From a checkpoint of a small mixture-of-experts model trained on Wikipedia: 2 picks a token, 7522 steps.
Below are experts of layer 5 (counted from 0) of a mixture-of-experts language model. Rows are named up (a neuron's input weights, with its number), down (a neuron's output weights, with its number) and show model dimensions 0-63. Each number is 500 + 50 x the weight over its row's rms, rounded and kept within 0 to 999. Numbers have three digits each.
Before each expert's rows: a language model's description of what the expert responds to; "gets" lists some tokens that make up at least twice as much of what it gets as of all text. This comes from a sample of Wikipedia text that the model never trained on. Tokens count by the router's weight.

# expert 23
It responds to: Prepositions like in, at, on and during before places or dates, month names, and row-opening pipes or list dashes.
gets: " in", "|", ":", " at", " on", "-"
up0:525579560492482484492511439458498585463375448557483476442548528450507471543498581485507478442524442492465472468571548512396574581510526533447580496433458489619514612377522432459488388467478472
down0:441571444510534544550413500495580468515509477550418529498510548511495428482480476554486626429461507533483401519391416487474525480498545543499571483391496469481439515524527519571475537546530537
up1:509413559492528507547472464503510538508557533435546464509543484530435448465434474480556505483567510507500475499561513506535465510467517487507443474503466401563493492457458520527535432476499533
down1:455488491588503421500497487421454494429501470445467438468529456619487487494465531476472504444498492521427383578513487477558458520507517482507504440485437411560500446476477544465535477496446454
up2:538596463523469608484527492507470467443450381491549541523521554453500525511514482452563546453417530505488547494504499547503555517498512500469506627537382432514536445446459434459438574521512545
down2:527499542431466527522538438484524481535464600434418359429539502518506516536522493472561516495428488467501565581514582477475513429560512520481528548400561545520577549482481538525566489534484411
up3:527443510501580497486338405506410438482450534505502483548513526563503523545493588456489476479497529523504456552513531406485487598437422573515470554441459440448501488450411557564486553503466440
down3:467522495433486492620606491428516463465504439488528456490531578544490500533549435478440492524430529550478511533455546483450552490450508511471475448494491473529503558498498558475486457555573480
up4:508507586482467455385457525445473447494400473521420506486488473532453496501488494534531442423445507439518617475480487534497451533457527471557513473476504497462445481453520425439449502489457421
down4:441475486511518534404481561516475495427560507537551491522508458517559468450489522439515508455519508458485441550382455499476504484561496474461482447560385459514507522481494485555543499474572543

# expert 14
It responds to: Line breaks and sentence-final periods, often before headings, plus heading markers == and === and sentence openers However and According.
gets: "\n", ".", "==", ")", " =", " =="
up0:539492555358453502499411465621453494564494514596458546569558488518496543489507448533494496503474480571421538478491449514528518503516490492500379544499476473533466565457532585469560603446543486
down0:504516544442400414595560527534509579529516515577488484551536509457503466469513494521449533493461511464491635496462480469376475564517575532495521536479483523431547577437573508572475470510618403
up1:516552505446494386511529519486533520535409506458549482472562429541509473447431502486565508393515489545468531538524449505528476509554438466371423456554429470457601461530501638469467522592557514
down1:527444451572461475446510516504488560495544518487569470467529523505432471482534540531491479490523554486532422473469570395588454442546487546506439476497511439489502563467501376464534497554465525
up2:494553500484473503450578493542557554461455452388543538521556441472564498461515499472463570457532414457571518463525482470574517472533521359520444571545516496453448416481392463504473512534443510
down2:534573501483555431570471559479501531412527409351523430516532451372579524520459437459491507575483434472384429546512503464539507536524530578513585470419573571581451475492536519584546473458565450
up3:503510510420508638487534524444512455496480443493568413509434435561561514543492580457498532550526502449460441552481451474428486496526492508480430505470519526460455453571490550494544473582442490
down3:465409517478478478495525486464434503542636407523528504515508491549527492494549575519456425549530529475478480546478464497478490526468495446497476437493507516497447580497560516459533473536561577
up4:455522448583472446535533444517513530525466442499569507464518566579456456473515452487472501495505416463517528461417536569463634515501475532517535495481594507507510454489479490533401508469526524
down4:584467563416539439596504523471539565474422559482542499485496539437447523449401603467399485478539483348524456521495511431484420375521538421541532474513487496448463414511582511484484528512516526

# expert 9
It responds to: Tokens opening a new line or section: heading markers, first table pipe after a heading, list dashes, citation punctuation like (1959).
gets: " |", "==", "|", "-", "===", "2"
up0:508535550530473471430475468494480526472489566494463502530454596460555522445469493446426544447522391458514494536519584445531465530504476538398444472523514501500567364410551533600511574607453533
down0:476521427513529610504551569520576522599461439486564452410563508600583537484503439489538629539510578458495399466478513514469496496525560455498379421491455556453436541438527431430507550559559494
up1:444495490527517380550553502499505538402457541470463495463415406479415544431542619474526488430570564473519486563518488382499551520486431553427551480541514505607470426489558475481526516521489537
down1:520457511542515504504486536457421469483497483445467578511459519511497497505524495401396467562470496479496502490431506543508416478524477477478476487442426501486454460475512447519439543472456549
up2:478480457548610462593518435506525515476514486549543563536500573419546462518453425505463454567462484459496431507490512472580452563515598412539569486442556562585489505437488543431506579417433562
down2:495558522467545461515474584518546580519498491512483486383586448498501468504526434466493473471406526498614496485563578541571524505544627479442474540545530383574471541507398438497533526589532411
up3:456631506437511520476562463529486483534411549475503482483531423457410457466561527531381488562424556440350470506468454434552514536500585452452555505572486403545532489476438488535564532507484454
down3:422486576516470521555518498535488504451495453578536470511554576436454553521488583544429529522520527572446612418515453489442506470592523507550552464383432555550443533442397520479541535499577481
up4:556478512492495526487577491562382407517507576508579546477557518517560464498455484470432501438456439574603544399483529511480510558491531440524434486462544536523525478484681645504441612543406597
down4:466484520517594545525455558537338503505520492562561557465561514483536444442456460515574464578472530465421465569460454437537468476492497448525468558514530458549523549489579499494534484484444537

# expert 13
It responds to: Auxiliary verbs, negation and function words in clauses, such as not, has, have, would, could, to, were.
gets: " to", " was", " is", " a", " had", " has"
up0:523445477443517504500510541481507552510482547465444488545522493555562475466497386492507402469507430458533551399517473562467425512491580455452544582438523488460440515411555502493466469624445523
down0:469497454472512443533468488535519467446457572485447546444494486571453481468474499451517423511497488508423540472504550551546491411495478460530484535543457528500448530406515522487518460549502466
up1:475494559469481495436513487521559473456496438534483495494522617463534545492555384530545458453556506466438517364528539503479477487545474491500503451527437483504397498550431612531490535502464494
down1:427576560496487401570520495608410483487541407549571555543492388454556501500481481497504508498444476554563477510468497526554425561463436460563462426486413416578521449471437474452505529442473580
up2:564504433455410456513571500475502523517452333480517504540520549345562480470529400540524513492556490528458553369418472422452457504514474544434534489410620493568540496522532441522599588410535452
down2:444493456470548470526433438466430466495540540428506525493539490486473516496467498540502516589552481467517413511506592489369460522543538542497624511514576534512467485430524403462479492554498462
up3:513458446491527461473553471521533541430529491526530403491520512485604472509515427510453402586517505547429608465528468512484529529481500460450490481478518496502471511514480427573423479459546550
down3:535483443403517443533517501559452563480561427518536521527490617460456469542520505552484420452474511503450494453590527516454535523561373437467457531431581495533516528525461497483424545514455484
up4:483400470483495427601551516437401552397439506419556454506524503450505458498522526493475418495393553479518513488510470558473453482443496526443488472506432460536417494482539482565358485413422471
down4:410384527509567555577493459541479515546518455497572542446545568480526448548469534502479555503509499528510497483574391513443386459503439485447548578507607516501458559448499449547521528497542480

# expert 8
It responds to: Commas, and, was, is, which, when, where, but at clause boundaries in biographical narrative, where a new clause or predicate starts.
gets: ",", " and", " was", " is", " as", " that"
up0:467479570438496572473559451499591518484442574423471509530489414464495484528461594456462484400506427477490525463521502528438470590583522554511532502533534542473551532425565485575542452508451495
down0:507452603532518522522614469503473519608475531566421505484440493621515510541542504461564592416550423401514521477499511431484475482461429528612441439549503576504576586429563469501530487526587643
up1:474534540452520475529474410544505510506495529478567534472524466556452507556539458547463485518487442578515567483472401503520467510357608516443488443486510439512517564551467438428547469441445506
down1:487507568503582425514476462547575492552461487492559458538487593467451544583529497530502473529435515505502445358474437473459556464559547578527523454508458391434517467444507469419479444487495497
up2:550491494491530513433475447507582500548582466547606490472504557513381546426525552591543512529548485544438425496521465528528434435553594461460465457484501541461596479490509545542486485527499483
down2:430545612495519489597498513402532511490485450506600527439526426423525428458541409511392484656462592450540509480425545510473536515505566578443415503524468543495467445588486562491505546542482429
up3:567537480454502448437539434538457547464482478532549481484596503498495549524555426516608521484459491535500582374442427507507499487541457579454544566578523472465430553430418481474514508490453566
down3:465506434414437464617487472465430428492460525477517508510556502448482510541419458554518454472440520532398568529545422450445538479400453541498491510463530461520597526472516461441534411522464550
up4:472491498491527485500462501476447551510542560456552519465528452334507496498482643472507472484538521522551489496580482522559490477563488516508470484433480521505574494482415467399512600500558484
down4:522523604445443540561463513485606511495435582484495432509467507560486445493479452557553549486516548456531564454438468424564463459446545540495532483576474512565451439517473505397537539368491501

# expert 16
It responds to: Verb endings and quantity words within narrative or explanatory clauses, such as throwing, seized, learns, several, same, due.
gets: " a", " of", " for", " the", " with", " that"
up0:525517471526427561518432543389538500508608506515469514609517588542410419476495534469506561547514425614447594506476516464547510595554438462545502483600492560501445401509473508567424543438525462
down0:497547512435435494502496561548437572445423492525417550523449456510384435518455452510521504453542471447521426489564559408391480609440503509516506541420461487523443469567576518424471397475557546
up1:474567486549507479398479557442547465507533540548510586465553507483498481448458523565481529578515436537499533437537471532486470488536552515532537522449576568585480502486574479513582526498577527
down1:539440421504494463471547484406504546504487472493458542499513422431524382450507477458515518514495448538587419564478529523540443484426413519611487402460555480518415494432548612443483548512398517
up2:525460457595473516573453484637519524496522502400494565501539435478535477536460418555404519492532464468452586479545485426440560462516409555524491516483517472473447543482541453568535513507563494
down2:512573551576488458535503447464568555528449536485514367505497458537580470508504498573469440488568412529594518443463537544509577494651466445521421551482591513504531499542415429574489385500460502
up3:445457468619497497524515500538401430512451544502495484470475518464487497354529529453518416547539417465459570465448364442393474507545510590482509472479497427553486547515466561534520550559553374
down3:452437553514497420511458515524514475451386473548458444413481533479430498532487488496533558588463575471558449492561525549448452554512488470530550451536457480473420444512489592417491427527421449
up4:479485479469458473541457502491486543510560455515461491514563578540374526426557412497496456481559509633388513448583522530391469471548469454502493514350584439490445439459501494492513472487448482
down4:492495520510547550521462537478539475511535589562515526518451593591559426510507511510442523471443574525608484442423630472488526542561483585416546547430441437463502488441347461525478536501579448

# expert 12
It responds to: Articles, possessives and prepositions before a noun phrase, such as the, its, their, his, of, with, and possessive 's.
gets: " the", " of", " The", "s", "'", " by"
up0:537462557544494519484454524494549506518569493551503425500424526526512469580398562546450586416491439472495495404494391455559517527377521513449550495519405556534440469500546458500533484475545410
down0:492472551498569512532508488518451428532594423494507504483545485493536514449650595508493463495456493523472426472495588470554492497552484514533600528522506539509537631502460450531500526568595528
up1:502539520502479488573522569565485451453561492502547464470581556492559405504532530490558521568525581519421424410508481454421509441517474524441435557488531510492378564578477446500517499457519554
down1:419554553542488426433489467497440538488472486567407582657508566546512498519516542479560462400562510537522538590461463421565452538537476584477548409540442489464500558402550505512442517493475452
up2:533507478493536537423469498481482456574472464470493512533542470561551541485599565469502397329579521499427457505476624489465522514484611524590460503475421467516463426479427497543471485537508470
down2:502520494488464578483461525532589485469404548487434500533468492467571577585466566589409454470541567434520412472448425476383472479512528448515486492407419523456608417582422525477527541505502471
up3:505497421511573518563436519592452462451481522516490419444447480586472496501505514478547476453526551610463467441530352490473575428454539528570436471505461506437467492533527480484528475532586471
down3:519570485436452568406515524516463442589404544541452542483488538499387620549553410529598557569521441494555415455511444486448521392514556514424547477556533502435507524445455610507530549542536506
up4:512413573473485520537563482440492582545509487481447497568491547544467479504490357465521419603456486517509479432534483587591430422533471545546537454484490397560414494438484561530443559538431584
down4:509520471484492569516460507485519512398404416399500515485542484480414507461528594458551389512548518450527501472536576502544529465481536503551500483495550624519494543485538514580476522561482548

# expert 7
It responds to: Pipe separators and header words closing cells in sports, election and medal tables, such as Pts |, Total |, Votes, %.
gets: " |", "0", ";", "%", "4", "3"
up0:442509503515470485619397606486532451571523519457415465589378513486511503443479542463526598532484453459586435556438570501484524520551503458459426493478515426536447464423509572489536478541526466
down0:543426551587612576546579463474493484560440458435483471493586515516495578602516549520473462492568511468549493457500419545509533529458474435423470491585536521519485463470521473482430515556522404
up1:477485522507510512475476488405487521520368488564430548494515475565527531551463556412462434530508572503523552465415562518545498497462554427503492568526548489481429558463467551551530560526463623
down1:544464528501529488503431498571509531522538440453500527404459452500504516536364560507591503467501428533438518524461544547481470524501479458585555544511472532461570496518455536538553501489496517
up2:512512623480427492517532437482488557499568546484538474564521472608567463473529579494485479447537468564514519493486577408465556496461640465521448518470553413503570448478506495435547499535417449
down2:382548548542501539566456552531518523463512491412435458448491478490627518494462523622531464477542523441534513523535562488458445546443579441462470454492553618535496488426502464551514465426491586
up3:493497478494444544550480483392479469463575478485464470483511519520484578434541485541473457554532535453579490560559431495588382544425511558474504555527522454505515435512522443507475531547479471
down3:530490464512479460492580508478446424478579527575612471406488425489527569458435539500556550359535409559561452472540452469549553516425492574542405444460525505485456365594452454540464454422439495
up4:499477489487480499447518505436392524535481575533433499502453462497432533442417521500562482455444514413568457544488577411489413544568475465524486470504530411471521504425568420566512372447529425
down4:435563422479555418556551452520514493484475614500553503472469488582546482489583428435554510485530437504501461552419524465474507455533560492503534585443563505505482493538503471531548498513518457